Experts of a small language model.
Size: 10 layers, width 224.
Training: a variant of SOAP for the experts, 5611 steps.
Below are experts of layer 4 (counted from 0) of a mixture-of-experts language model. Rows are named router (the router's row for the expert), gate (a neuron's input weights, with its number), up (a neuron's input weights, with its number) and show model dimensions 0-111. Each number is 500 + 40 x the weight over its row's rms, rounded and kept within 0 to 999. Numbers have three digits each.
Before each expert's rows: "comes after" lists some tokens at least twice as common just before its tokens as in all text. This comes from a sample of Wikipedia text that the model never trained on. Tokens count by the router's weight.

# expert 121
comes after: ",", ".", "\n", "20", " It", " where"
router:440506555537535480525453468409507497461554513499508463423522544509469548514535543488516512551460492507546581505486521486472481483536534511467509558450486503540449500417538521477458495445584543522495462503504574491477540388538496526498522515488492471432518498532577471532490496470497485548457527444428493475508489551506444529495590521456
gate0:488489538442474532467456530464495539503500483483482551521556575583517541514567523519419570553550483425511559540475530504513484488448535478484467491503400536525512416484495594443467468449458564528493515534554538479488494441540458515497520511532580434459561465556541526515526519495456453444472478432575486545455453505463493505448450472499
up0:486488522472429494510442564534441493498484534520455533442529519525489465482413523513463574505462508509536539523493451436491523404478494450480543493490542483584438501454440510522463535468498479451524457529440519478511505463480550444503513538541506387469421492393495449581518505472508539527555467529497515534494558486494468515527456506538
gate1:413471494588492488463543469495568503454489469467477464492516468628422500497590505554427460550486470442565437513511523580540483449591537476467453491460500485515510508499476499501539485477486463527506508547554496447470449501588549498504433510493560486522535533549529483478500502503503500458490486560420554547541509497505561496491472505484
up1:491520449503478538469491479482484455500500527467421501511473496422498483518428553413557484570524483503490584488526399535495480502466505522498529439472476481532433472482514498508491542476451566461546485531541462485521501459584420538486495565494503498516496528446563560486483529469497513553511512485495501473464547486513470482498450529527
gate2:459401516497505498577531483436477489440508453476476381458573556527485444498534511526462442508472466481519528485541455536519528543491517518558492529543472518497473469504516567524479489475446398514492396519482513500469482417488540497481451534560456484452493498542582455520531558519487494565497462532589509414456575535464582512475497453495
up2:471465544516514429497464467513558507534476490528488453493554470586470498567441516569509531504523556556524464462474540555485532473526474506574471493413413547587488501423485536573510467485444477537439481547496602481502499463411481522481507478480501474542468478487477514472494504507500458399501520465493465555475435500508473546435449436458
gate3:491474485538468552382479488504515454473507512489523440484521462558495530527476522517590438483498539490541389479548499539521511496491482567519501551507518490502486500435462569470522495505465512508581503525489461449430525548484483477430518577485572471561456542478490454505544513579528472479522494538474521475563489554547506526459502525538
up3:510578510481396497505415507559586502492529516529526477561463481451502457530582421414481563577553469599467486547464508501537481515525480514545526518508550492535491512564454455539502427453468442497505483469522429484500477506460587472529464474465493588506431532557502466490509492515478489495488528538482455475516528499508541462544476454513

# expert 87
comes after: " ", "–", ".", "-", " (", "10"
router:557512474545522471467547432549548435533412542568541473500506482499539562525565554513522498525581490502510530472453511534534511499429465517549524537443485483542510495544432517477593503518568513527503469475582540487479510524511468446453522464491524433441511513484496484528472562504557410458497433525495447514522485502567546540497448513468
gate0:465538478575483431480495545464507464504567458503523431531490495409505580544509467518520527497532443473473465549509529488464430511560502473477554542461487468496513535500433550538494555426515507481497540533512452487480516501492553494495545480507518548503511474460507460505537627445522423436452472533414498513500479499472488530508565476457
up0:502526533563526485527487551496514460477551459531456472464450478530587566488544501441504478493470454548450502537494425492451468446530476492475540479549447498493520469475451494516471591474509500526520485515554468495476516494524524516554565491490553578474502507489535504523499525502533496447422465591487447553475467512475520478482555502451
gate1:521472569467485504453545535474446528475497536490531517509458511517489528463603521502508558483516487541557482516500517471539521496493498591524496460472483460530559468491555543357519471460486462473454491504548487468555410538443501470477539455441556424521483558525537592460543573436436481439508448497420479556487490548502525580434472575443
up1:501499485527543400452439486534489475528473490492483506479519535458474544466544550480490511492481528532533539586441467476475483524552510534489546413448455472465542473466448493457555461493465532466484436464539498540450470493535482453544527499456551473567529475464522476466553485523537480578483511468455489538533483530537447578425467504538
gate2:488571522472507514556567513492429441494507567549424536473608481491565489422499490520516497452488490548591501524442490478514512471467438484505512509464539511450489480519546481513489485491494486467543450518473526457466500499509468528534443455534592476473479438422613501523442511427502446462473499452499492457523510580534589535554485509558
up2:530547455434476501501561508500379528538448487509521503510531519542627476470496476497458518481497431490458539519559543545501446489464518472459531536501491495556524542532527467613487438463512466513515498504474587535515480466489446436558536397524544491554501495488519549598532451484536453526471476476562555469492559439524513566394438536502
gate3:508477554476563532513472512492445568483507520597591453512433520537550584535469490558500482483544462540511542502471505552484503491473440472530517560483478413493383501495501501510450494466491470528452444513480500490433509497494473418483490512555488473456492478471521482490430511399531505551494530457451429563481527454513489421509432533445
up3:452518517490554469545466396514507529505466541620526500564489460541537526549517526446533479548461519522530508522443502526455474553498495488471501509507441436469468468443463453575537483465485526457386391438434448424501494484526454416500492521501488568608484465533546557481461463454535493524481495491435420536514497507475485490473454524528

# expert 83
comes after: " G", " H", " F", " C", " K", " W"
router:478452514526553520483493486495494536443457496455516440515515540536567504532536591485488546423505499463601525503545446537510490536568521543531486486603463458455522547550484489506501492527431518497453520552457497465464459540527505514539539578543524489520474546392425548446493476494517545450488532470468512535486530439495448460505495606476
gate0:500508517549528469491477500468517569484486515461604550487515571476515438560539500516453561531562436438514504478467464485488545480469521559454449441494486468454566455557468485443494495478474460475517509548479521523427443532493504541449470489541483546538484421410500576471519464477572500448456512468384494535400554459511427430508464543524
up0:506508462466435509544528538529467490513535485519454491510457487519448466498417498523469466523474522526501481545525523427510503519484530415543577537506577534507458563461582569485455514504481519539478486468520546499507456455496470442527476539470542424483565567535474498564546499450487512560550466540543527481563439562514546526469475527472
gate1:495520487447468460530442543537537489443506514474502471516470488484499425446443483488527485460489475483562518536557508431475484512523542546527475515544475485486579546539535469510515548606556487507506517494499509499524579480505531437502436476474470514473540585515517528430453506377495463505510537480456493503464575535528445534481497513487
up1:494513577551489548535522493474443489565473475483490528502502485478495534462516560485512533524582555464523501514457516529530577517512492468451505545513522479486433500432437526475512494437512551479526548478523547505513498517491456564456541511501467536511491380515518461566543529609517503551493493538493479476550419458468505462520534460471
gate2:471508558471544551452467485518475468545519442457489522443523474558504475488511424470503484512514489465530473570596477523504397497501456503564390488540504455490469470514429457491450488463518537534497463514512491557519499525498500512505511555459594504526492506458598487482467450510527528520479521432491481439450507491439504539466494438514
up2:499541495479502541432435521471485509515453484462492534523561532573468473468495537461490540468439514498605488569537503501488437551523531541575498461507467454468526523474482431494436467511508504484439532518526543507520506549466518492554482555411604509534481502450538502450475501539525412562443550470518413507454473484491522516459527474561
gate3:508555499527468558476515514372474468483559542525543501497417534474519488543449448440522536505510456422511541511451527529518469475520482474472458473497511560508495465496482522620482531485449522501435589573483478517431441503534439529492482552484528445493544468547447447492460575514550458488502519466518428479578506538470555466511442570484
up3:481458416543497542511518486485449472490522523516518501566504536518544466535495478528578520531590524429523508564404543434535502524447411465527488551551509473480471470577488575487463524523480467527518550482464516500455498504459530582451499521531418482517583476522420510471542508520483421538490524525547505442515446587480500505539528504554

# expert 60
comes after: " ", " (", ":\n", " #", ")\n", " also"
router:570479493492555564517522458480459534505556509502590421500478467448507499476496488450468525545464442481508415483511466526484509458447561486455522555505501501508508483568438547535490429505502580472510512463445413464478523465559594525442540510540507520410439510437460476430500497513481502447476509460538501594526507500491463512433461504481
gate0:527452519498468528567486479472507561527487458523503510485565513460509431515644524532433539510516540479453460526551505464496542427480480501528542491529419475522463475452474474438495504504453553504522409566509430508492484418543448499488506495580517496460514523545526528448541497450536444470470443508529560498489456572500457541464468511444
up0:539496547522495517438415461503564498400537525483536510420463443518561511499495467456467578459535526455572485505533513477470526513486507499476497574534472533445587523562490523442481466556492530544473446495471576459538458484512530536508479544464501585496441449527469561546548488451516494499520450514548535482495487525488411524524496501479
gate1:485463523454528536487573498466512524483525458490518602470505448430478597449492559530464540555533450551508500419487513496486440514506521525491591512491501522491556441519514518432510475530515456513464505487512494577533473480482496470530516512485548476497456493505528530445447492544544432496506540488424463593503494514492504480545430555516
up1:429550529475457487413485459517448504474455524539477525424513521494468512559475522576440445506553543541467495410513467520443496501527568568460483500461553536480477538498458522512430468432480487526549493475503469515524443513512581544478477450553497441495460528506549506562479570439476478439524520474542487454543538505527539503504552497530
gate2:509561576500506463471548485554424537533508408509472513491500499484485444471500482440520505494445456468434500472560452560495582475495447499475485515506436474501513531476495500503488467557502544555479448562485428453493428521556520534468483479472481528470476502404472451415494400585497498542571488480506484556533538460446480457537475451469
up2:498493514463464531538517538504517481567413565533488518508526444449453436481513505509503447473545535528507567434475432478481401503534527436493513463490548520535488493471472512542587544527451489493547517412539500510524477506481451497458426562541509567569507545532514505524552565487447422559456497537551439451475483572492493542513534597543
gate3:495538492508441540457510529536518481463513496571562552532474441513533455538521521484508502574539491452579476455525502482547457406563555518578542456502502491478536455443467523406471401459469482428428484520527556513529503509490478555480487587507473574554504485454513451513507510458596482445478476508508428480541517519462506520532474464498
up3:543549456514420477411572515439563481523548541523589549563466450483511564527527537483559503541527447485588441422484442460534471501553526480495496437441499518481491497486513444471486467467463492457486515509485523502562541444493448535479504576499478577506482512466502461526429468406532494508515540467577541445560526566485522513542510474489

# expert 112
comes after: ".", " ", ",", "–", "00", ":"
router:551503590519473421457518526486564462505509466535506455420480550603461481449509517437522527451467540492532496486481452459477462559481527485520515519533585532469442535478561474601537416522564491505542492459488551533516538515527509543563551523557565519489499481559497509499541517527557463466504475548525468597485400497496493585496496507493
gate0:500469512448539436498502527454533539530488561500498588466454520473427546523517432517448450467539526474535535429460552509479442508510523528476506516474433477537454440439470556516465502490469494513540468437418476522492486470590477495538486417576552546501501441497492484495472547517474513469487536531530577531458556465510421470514467525466
up0:537437481482455548504469408517503472478463501547542480531502506504550460532524495468515571515371480506461513516530454527534561533511479487449498511536555578444505541506517496477466474495474526484460501533517449504500489520469544546448466552493409470544484535531478506541472424469506508448492389485522427503521459476485502505472555497507
gate1:498507573457483453498457479517520514554500573533518460514495444495513525464543541516450473500489475450478441534441530542510465507525526541531460473520480559471401492588422568494514494492494466449549505541499512480559504590498456460536480487518485595464455585459608509503529450533541502457395498511427500453402450481488560508492509528462
up1:515512473471556498506533468552499417475509412451559558462551567526483506513498503531495490523502464473515503490565467447411478509530499486465446534540535497526501496490511499452535410558556480539490525474559562505469466494554489486529459550562494482530520533511557387467450430493510483478569510482596580491481513506476553500519485460476
gate2:507513437448525443490550564461529498575462513530526459529522533535498510510490528404529469484483538473566505528402449501423523516419508512521486524534536474509538512577496562525472498505513503439438354472582479544495493577483440516493509466536412493473502498536523560439500547522540488516453451483484475505534551516491555554540538431476
up2:538529490456526451533587520493486463632485566541599467506486501498518496519516482376511414499458500451555517520495472440512496450470505538586522504484546466520512468554505562492507508539567498452394431432512500519471497583510443482440562448509480478451441498566468548444501530504481489441460511473463469522505515530432524553525503476426
gate3:436521457572517503516533512493491447481488463593395505527498491536526516512530480514522479394485468452571477516478510433549537463546534523379464473498519420429491574507522496604564518492511545456487499522515450502520490550560529583502456431514558411454498454501460534582487491516489455421512465431516465514460455484542499484524478515542
up3:482483493490546440495472557462523472483486510640504544483535457519459484525561520460435503471434453408535499506494498509540547453573514499449505552472560476477518597506547556547496530506526514487526548526577520520523501462546492521479478414506576450479506425520489528610494501476538493429495488451448506520480496484483483510525491528485

# expert 33
comes after: " \"", "-", "==", " a", " and", " un"
router:507467449462506476527494575509484506461538525504481497513497533537526506500518472480516484450542488445448518533542474474523534454422448466479506493443423520534531493505534494496595484488461447511457517399450457458484483513502529437475441486474462507489516509450463445501462508486569470480491543558442475485568453574508500523512428469482
gate0:459436444457512477467491461447542471480506580522478434505489448468509433474423472468542541527546459504546499517450460472442585528431505463456498552472551527519467523460552488460525555486563471554494479493491471527471463558404479521517509573494595465472469490561549449527479502489604546527520490524469446491482463452501517467460441554581
up0:472431500529501531522500553482534522472485501560535482564521493474528464490421462449475577527537505487504490546522438443489537537490438428504484543538522513517417481383483471462558482519542453508443447491496501470493448538422516442553575482486514433518457454521485527501500538443604521478548513507529452528429512507541468480471421495535
gate1:542504496535522471531503572475464536508487498466543560454484551499511478496534496428519501502496410517475427557484490487489481490464474452543451545481415450467479459566559494472550501504470507456474498501467550514428417485462576453534541474506477501500439527475537404481468483536522508491457478531545537551560481523487519443465524526501
up1:455446485513511530528511542543491536444520552441504585551495518521551496438482460494529496597526496409533551456477538492545483515495543479497564458505516495467438480552471501549527510517565511466395500526489424464461544467487506542519570418526437535527515502460530523501506491510482459464475497512484580507507521502434426485549463535478
gate2:479543522405544416525458560412490515576520511509473524467512450542481478540446483523441496494468497565467498553488494481449479464507473525524488489507513585468500417488531442490545494508528426518476497543462492535504465587471443492487388501541526476442483475526444514575464514424555569526547512553527501547552564486519416453480442473512
up2:525529506469477473483511540457535539608522512529487488517503509513503557571443546486515461497530463547461524526514564463479554458482452478506495576533487478441540485530460561432447458472479495454469511502436511593525422582462495451530484489531480474454531461477524462569539507460505550486570545503468583554541541474511416506510414492537
gate3:551470468470500481523472554543517536508516477480561537512508489456603561530495549502505553447497500453506493470535494500531500525506437545446436486512429489457520463548494452535484520527399503510501478548564421563487529547468482550534431489539506536503519484502473508509440468483524426487524548557470457525447502408462577535429447489480
up3:525480556512461512495442528558500416558459454504577556480448453513571522495467567459528509464533491447460518513565555483509509568485444508451508503562486443422524471405502450507498460527439516440566488479519447542503530566540576543517498532468462549452463469520472518530470562442477523487495544509502498466515450421457528523459445579515

# expert 52
comes after: " |", "|", ";", ":", " /", ","
router:509478491519453416489539468541528504477400463547511495531559505574498497475475509486506445566540512497504520448555558531402511447552471496538531553511527519532466590505491467494473478513533481490515501571464530542554509519562516519523513458495507540500516457576485483460503500506500436437551501507429470416575501488497589561565492419507
gate1:424524574470467509519560539473453522504494477523533545555485508486450547483567538555517427516476540476513510444523529488464518542510524445462497497496513605429487518497582563518533516523470445514505515508577496525505518517548541484581445550558463483416518475424496522451480439580535494497541514543561436509442478474510493522465488431540
up1:459560516501517533437456430556575524491518475434533525445485567460449500520521555531452531456596517450467513493472475505528491534448518560547469551542507452478542454474522506505559431475529517491532500503485465478518548493518429567535553497423525564531452515464484500474528533433559499426515454445517500464513512514450510453584535493506
gate2:442468584517516540492506505456460515518465462464534465521444466427482456483430522544477473398430473475443502510581486484494514500537507491554542539515533537416516523499552520501515566549486474485451507466492507495489474455431424544495486565473568504565439573505547437490505499482514480482495530549500540526562451491484498501468490543597
up2:451492490512426553497501548451451490493481507527507458591435441505415503523471519507471514413481498462475526522501487547513543505517503438537566460503486555404509477559510506540477537534563508491449532558516540533497476413501446526498529505490552518472548472486514444503491555524440482503544493537479508514455472525462504522530476472587
gate3:495541499488538422548543494511429466552521532525546476464461484533542490506531462508575484484446519524485422511490472512517522464510511517525535484496586527515479429488439520506459470449525508444462418509491473497441451560470485472547535488530477436528561521488589470451478521536601513510533508556464484448477547550415525540495484490486
up3:504440447517447508489482491531589465517398506531474457491478518519578516494557531509501541498484457539540492543435494525466515466509556447553471454512519420473527597528537496525497483526471547504484493477554473556494525496534569512498572436470499547432466482461484458541514529518478528512443535500534516518532424470480540451496448546506
gate4:518481501546538487471442498533587503518486541485547463541462522457487514551498530474450470520553546437462566498515521530479549462467500522428531357437510519496470442483517536484526462505484397443518500558575460496502527525490504500477429518554478435547536471448483535520520492514510457558525527578535538500633510566486553512542522530531
up4:483497414542594500448434475452524482492457544494468400465481493459538501581485478569512489537557548506451537494585478538545537457430521494447518423462521488507499539504495533448488490465516425501518558549490454512471470543540452487420458573503546489534555478456485524512496531508572461493527444567539505457491527550448529493504565465528

# expert 97
comes after: ",", " |", " of", " the", ":", " by"
router:503461538494452435514473433477545491574417484525497451548499460466524538519516523420528528526428565524527511488529498498497506478541545516477511471474422538533525535484502487472486503523467445504491543524557521442486505429565495451491560577447488567527524535445484497552561490501427512505509585461526567460509526472554494491463552570465
gate0:500533488516452572517522551508508468469524573460463503533485465562466543450405527509496515560529465487525460494492557432511499483559507473523512472539527510563458460541563547552526494480572531505458529403433526537512489507542510583470423481542425527504484435568516578539510476440544513516463521459583512549468521563448558540513488524476
up0:503486554484565525510407489552475570497513461510603471478517508493533514491563465505511443558559536520525533517544489497511477457523537505499512527482487402450437533495447483466541488462524504468491494534451503614524528550581407508547440520519557611475428479512478512514498501517520476507465545449506481494537427481461461491538576428477
gate1:518552461449481481526483535451446416504516485510516526495486477460521559515523529454562492495527476463522543451488527541501530443511497539399438590512454514574433542434472510501463483515537478450535519548502501490480519505478497512480439573569479499566489534541478502490431476504485451467478532516493577498522456497586539478474451381507
up1:465494462424495503531482525481451432528577427472427504482502508534533485551559535490490579540528490539541537458462601417510522414463497479506508562507527472548476555513508505551405522495436491499520473525501468531517503534490482465495581511551515540508519488564550495506444465465531451476566499541504480461429486551479446459526481524474
gate2:482459486536545533555489561496549470569454544446531553480464538406558441574550445530470507503495500476468564495445531507489538502442575529519472494553537503555458474493531468541582555503439511514512469508540527512452443522542503556534366562478493511520387514464450492516490543509482487424495497494524520508546512532540488535498526595480
up2:553538537465463420450533392492476491479522440507521506463465483601496570476515532483519494494498472439460390472468507542554492508594449512457545521473501493453505506522476487475443420483597468545417543521531460474502490517507548444485539423498538491523595489496508545494503591470509481567583512511493527485516557475415470489550499443519
gate3:513513463515377451531449563553525511530496506484502458488506563438498508431504482535437495564527521556483519557411468491544503558474540499481493500537521512521467558483478601473435513531530462568536454476405552525476529518466567547525502492498568501531513460486476466449453550432516574445451533481456422561489472495466473480468500536486
up3:471451538522497448460473453508520475520531491516520464515485467528467583472557533453483470476494461592494505531466607518491495467495520566444518469497502501436506476529593448534490518509494538427472588506497537448462517531422480457536531564459470450492493538532487536436559520497493464582483487484535466501434584529470494489449507440513

# expert 16
comes after: " the", " a", " and", "-", " (", ","
router:525453496490538449437480472534530496539432515584540548542537511523462431411552516489533417584493544516515572500545474436484450462503539510533569486564472532517568470506444492440452479471475476502475524528501521461465570487571483487564552540519518554495567524500510455529480465530485489470543567530528533452561578506534516490519462448467
gate0:441554523524470424499452523484475514484547458531506534453510538530530471543520458464535408529487460486476476556402456416507490481435570488477416493509491572544492455419496501537554532438487472517519477527449510493553545447562446531504441496498591510508506520561504486505429507534543448534499473483499473488554508581454491555520462447511
up0:471527541533483434577508492521490509496474505522554486542512581533507435475518520508523443504510469443508521524404490440482520456474591476490474428479432506504557464437437485532516519470492477498468462512478556529524525448560419498511437502477560444441547542530445499546497506516540409519489451559505454444515471580509424527523449455540
gate1:468478523469472457528592470576487508502506527486535538468499516551541522514438445473477550457536497398542511440500502489506516462573527495497521507549483557501504444492530498542530481436467614555494449513516544482512530578552447522401506502510457519512522561403544515483488454500525484466490502495520491506544487419515509508493445483518
up1:490500475522464528495450508455542488536461562468519486507524521518540516495504512452537526453532546450520505460575497458481537525436497529459469452501527553513445596541470451519486427498507501448494484478458506516561477485465512490506515475568438478520506533468519548513475508449539470470548487524513519429579443487448487529512489589502
gate2:481529469441488478449474471522546532475554485491490502523423431490559494595517494526557461488450493441539491541434523500467523465582491500427570495445522473442539539474466497599466502491449494443458529517519478431482532448506478464507531549497580478449543438542481449488471448557472469528553479492538555506509503493458511423424444388504
up2:450434502428435508475485510465531499483482534488459505513484443457558459510496570475545450469408528467553472481531510519451509502486541563508556487503414499457511525556507508518529455516440471532400469484558555489512549481518497442517500535527454500500496451513543503540522472559555486516557507474443483438464473505436487472474481445530
gate3:464527497515569540498483506396484556529534519568469524484454495487519492464400490540579471550527563479461531475472430492552490447481536534476504588511535527486511488557443422517441538480527446456524461554471488584546502451454506546529437523516506494519511512454515472536536472479521448531502502444536454495578530499534473538487479522492
up3:511538490497499466485449563588523418438500477411553421490529545464507448491554487453473510464531447524501479564535567504451509507510421474496523452486489492488504496454528607511552496469485536507418559510481565454480514533522458431484481452463501509548506505562539476473482538520508506517534513558499502492457467472515523479565504506519

# expert 54
comes after: " |", "|", " in", ",", " March", " October"
router:527562453526517553490513528487526508494465504555480473442410524532495560520399512556463505530438442525462464475478538467527540416490532511443495514603482560554489509422429516514485482433546549534543543572503449480437494522529502524545494441449540578524480509532491496531501508509482533485538591487551484490446515505554515464529479467516
gate1:482521509572530480407549479531471506473479426470500509452488553511521492560478502503484485538463483428439464478488487516456487492491478567506511521509566493554477488471563517494481502443509518413515474463565460402519511455423531575546478553485566513520519464515518507480521536546508486579475499484458477456582574483514479401550492494551
up1:484559508545422512599618519503512540478427389530561520454517479544463538480471439478536453415482515556490485491525539446544459522444437539518499514515512483468505525484567494487466561514465462545556505463493479553447496503467464513473520468496485517569457512505527507469470463517476515498504526536545584487476486479512529499501450551462
gate2:513548526530486545466494569464538493515484471544555520510435447526484489543478533588478479488459520444447506445481449529430507512468441537524441440456502437497544502464521538555452551505562487498549511496482516542471450503432482428496444495478473487463535558473480458487476508437469564449497513416504580473509501492461534527461538483494
up2:502461470461527465559550449481446523531475504514474504440515565515461482510499431479498501495585460543551520533536508442511464517555538484544602486547519534483502499556504463493533473479413551524473514510518521481483530495585463507523524502547554481529524424496544518527486516536541445555480459582477474496477510500499459463476490554463
gate3:537549551500547473521484487479480559492521411552546445512454479545533476438470486514466407476434457452497516453453501510496514586538490472506582462419467586441528488481459502522480427424507512521503549457495494432502517476494470528546499501481502508587491456459441499437482418497568582557460522522494418479491535461477488567531481485436
up3:444466543521498554485532478509533522533453517468448499473592558448497490495531469487533563480512575455482436533492444503509498456467525460515440522581479496486468461527604463528522589515467483459504435536488539537553527530547500440477543503429494501516555518526494497478458517566433486484476480524505558496453509529470519453490561439533
gate4:512529470479520490522484567493491511499509501533426450445405471494404534518449446524459442461466487523453502553545434483466477506485463470445499493598505467480500525467511500526502509419534496547453496441527519533458567542515504457517407587499552452518550535519489414462554468491495519446520477467554509516566457494538499482461489472478
up4:471557535446560480536478501512484555520460451519488487461422492544431459577484480464480454478485534535453512539558468550477460440491463498483469512556488516474552557421521515548477534479515505520501475456526561505459550573566467447543421574474537468455537579477483449487476511523482516448560459466569542526510476466534525486452540471518

# expert 31
comes after: ",", ".", ")", "),", "\"", ")."
router:413455506472531523521505470511514455448517389473515439490475459450472550553505511567489509555490531509510541486448533510334471525456478581475420522539492457534482470446517572466442524556564553510468488461498497465425544411546485479500520563463518490477520488526437522541477505471510518467511448497388487478491505446464484455553496549528
gate0:537534573496514531434517510455562498522482399494488586476544493569447469483464473564519489458474489490506508480500497522495499506541448497514496497524440518534492515566457511565514496513443468532474512539500467472507453494607536533496538487476490494486531513513506527516509499529584460485480482474597492447409554498434477494477473471546
up0:530480531477493516483473467431614539486499402499414495509469499450463499462516439477487482473494494528504525488441520545532480559562480518518463528485465458527495500487476529507543474413507540460497572527470467468488506426478499531476554462445489513479493514527457569516515499520530510467458489511570519508478558438425542490489506493466
gate1:486583473478489539565466451480482536494437515515490564516483518462530486480532476557575496454554445477466501511508482556497537533498536470517410462519485455526513538515497507512568518562430505507447477473502478499530526508593490529576504505424448509542506416470526502513497484472459528480472509586485553461453511423521540526459470529504
up1:525472518496544539526514477536479472541478502553490383500540486555433422532514478427471487488500501562536465513502464463530586471433477544491540459470509532467461485510444526475541538505502482502525548487481526503481477493480488453440545588532514516561454516454517441451516490544539470602523495519515437479550522500487444440538496558471
gate2:486455491487486451523471484467481468439508506471476441508526463417498533492458466483526548490477496480514499481461488430419479425499444604464409562521523529516520476478449540472445522560493520507462518531532542509422561526482522558478461581450528508523556448521429578518542503520530474476555460541489537517494485466498553486453551491493
up2:439561523519572531489535508568529520487491500466479524496461531588523493501485504493468472543477496521456466489592484498559525484546490419520577474470488524474508514542506469502474509477495505450487511508409486493601493463517447478541502438555491516497437484551548540479467492483439450486477520516525505468518495543515449563534448471479
gate3:430432446519487537479474423562469537481494437458527450502494544596539556562474449508484456571479470499552537494582462425468492507484548528414510488503518522509522493479555476507540473484465504458458452437471440542485525425504523484505467546528397496582507571551495540479548489445550477457547528527494536531438530480512572562486538522463
up3:513558459509565463502557548455464505543471582536444517479509487442470482482429588451495485503511522520481568464431581543457525460533496434504482445505481559529504428518531482444495527479430534455513467544409553448528498492509435512451471443449517502466524571481545402509470505531485561583480471496496553495453527501511468546507465485509

# expert 77
comes after: " (", " \"", " of", ",", " and", " |"
router:506532561509515497507515458428500525500506505513487506551480484483498502556525505516495508452503546512563543488462463524543549418554513482581538445502454486444591540437499541444492430542478468501461569480504480431507482535517491488455460498441487599507540522431500524500583463546457540535573471489551529507481529466588543486541519543490
gate0:496503519473481462505502535490571520442501447517572503481472494478509487558493498507552464519493557442528467512535451614453533426515490481457466453455526453480415534449485543438492537452453452537524558535472415481576473472501508497464508469495514531526443411504538537570454470491556533443467458508438452579544506486521466542535551519511
up0:533592504501487490489446498528512532484486560535528531516498458486541490502450469528547492535478524578487445502526504510453501531525533502473511501465525350442430528543602569539458482456429497455531501527496448533528500518442508486497507489479480495505469462517484481482454473509504567527445531495461460509537535451546540541597553424492
gate1:532534549444497445491456560510554513506478499529479459502520526477419543569520441520415519418403486529472483466478462551499601480516488512464501418516470517469531535541429518540542493457489545472543501518469512495507522451531461473564528526452525437454466478452490493490475486534507471483557531496477523485495462572466539507479482477491
up1:525580499435568544478524509536571446491477495542561523518486514517500453501496556475513524467498526469515436448434515439461507555486463480493450484538535497509547494578496503524480482563531473549509581526554505549490513517480479467487491443480530461438516495606557543482458498505547401497541468474453487516480509545510470441486515556573
gate2:463479477483451496501451607503538505503536479464473472503485550495485490529512527470503534484505502505580506568447466489531468476459505540555558515445452472513488563442465450467488446469496489519480478470519552458532577477450475541588506380505522522454496454471478532484491568408460454499433519454505504550467459539515447495548467534510
up2:487468504521495526434505577483506523530467504514495547589458493470446463520473482491507579530444509468520456431513423498586546497544460472429509453489565541469491490507451474516433398570418472472471565562463528519519445528496523497535438531451539524560517475537503485552526452440530468510522478536425479487519475474450514494547462418480
gate3:427533494529494535545525510528448504438463461538538504503458560545423493462525459478538546442474506523493524515502485463488553577478535525541469494476474508418538506472455534524502467519451484560522540520443517474535483515558484474535488491497419401441465501511406462444414455476485450481436526500487381489437576518519534477449527476481
up3:523518533508515481504421561564422493505427489510548527482506538451450510496469498545478564454505519448472467495555510500544482541518499490526464505542500486490525477495407575534501456455546452516538523488538456485450542566551564418510499527555456465405571480428542520561487514497513477474448549537528473458489437514510514510547518519432

# expert 74
comes after: " |", " ", ";", " (", " −", " +"
router:536486434485472440479550467556505432446492513445544483555517576516524470458461501510543460566537487531472547426530555451569515486488499467545476467469483503475447539555496530513510473534561568442486571470461541517538560528549488501556543502504546544498546461518505515489475556544462446466556535519497511426501515498579545509522529479448
gate0:495450581503521543529445492560548573507454461522493504476510471426525541498543452478479532432508445507529548549497503591541500468552429521452421447476486510466443536424594516561543538582506471501501484530577440521504494535490445468513542511474527484520465517485459565402546553555524459532508503536525484495538496512430551466556511548512
up0:550494542533519497466521532531547493476493547529476463489517504563541553586536522488530534462505474481574524502523508508506539503530478519497499396487519487446455491517522520467477545522494518479530462515576439545481516458559468483475540474504496575496533580495474501576482527531532453596516451503465489444435496509526548495520451520556
gate1:448507423444428523505425487518496481474563504509476488484515525501517478473556459525529479521464456462498487534452515580516518548492468442459560511446537474451509590503467451494545511542538520503441481491510439508465562452568553464494520452501611438524522518512467520529471480459546445506501496533432500451457464461437560415512518550501
up1:501438554513550456523512495499584530508449461560523503497401453507491481521503515517453497479505493477503551498545479411527494453493554556515480548546512410541536470515534563493477475466443521491492504497510462511525489539498483567540522520476388576527485469468455462467455562524442492538528543432516495550562463548532434549451469539537
gate2:509484417469469518516592552470457473510426550475576529484529483452525490501517550540512546585530498461514489507436451459493550459507550481602484514495500491537484429497470580526509526486516569435472519509458489431503514558457518545490492515539485440496514563516537550509482527457518456578545516490453505501516517561511497549503464521562
up2:574441423437445512502577491565483477479408522525489582506460448513519451502471492495495473494497479506508465555476502481521517405485471485523546538485515445468583493522464562475551514414480548517467571456458463491522521424465527558499466470505518476507519524498476470500496479529526472534472518390544496496545483513485529489497473535510
gate3:466448502454527561464480519479454550423385526510460441489485532579520588429517500541500489499485477485453497399434491554397447431459452464543503524526480513556470537530494555515509478461507557481532451517499475485532560454427474451428523545467490393448494562483523495468548505439466465577530492477498493484509505490504486496462517473476
up3:475500464530547501512506465493405547493477494500523452548547528413461511489502506578440460547551553479469430485541551495454448431521415546476534502486539539525593491507497485411552555503465521552504472485483565528479450540471500551552453520560446543498523525474509529467490521462466448533556507482485531533456525475548493499552479520534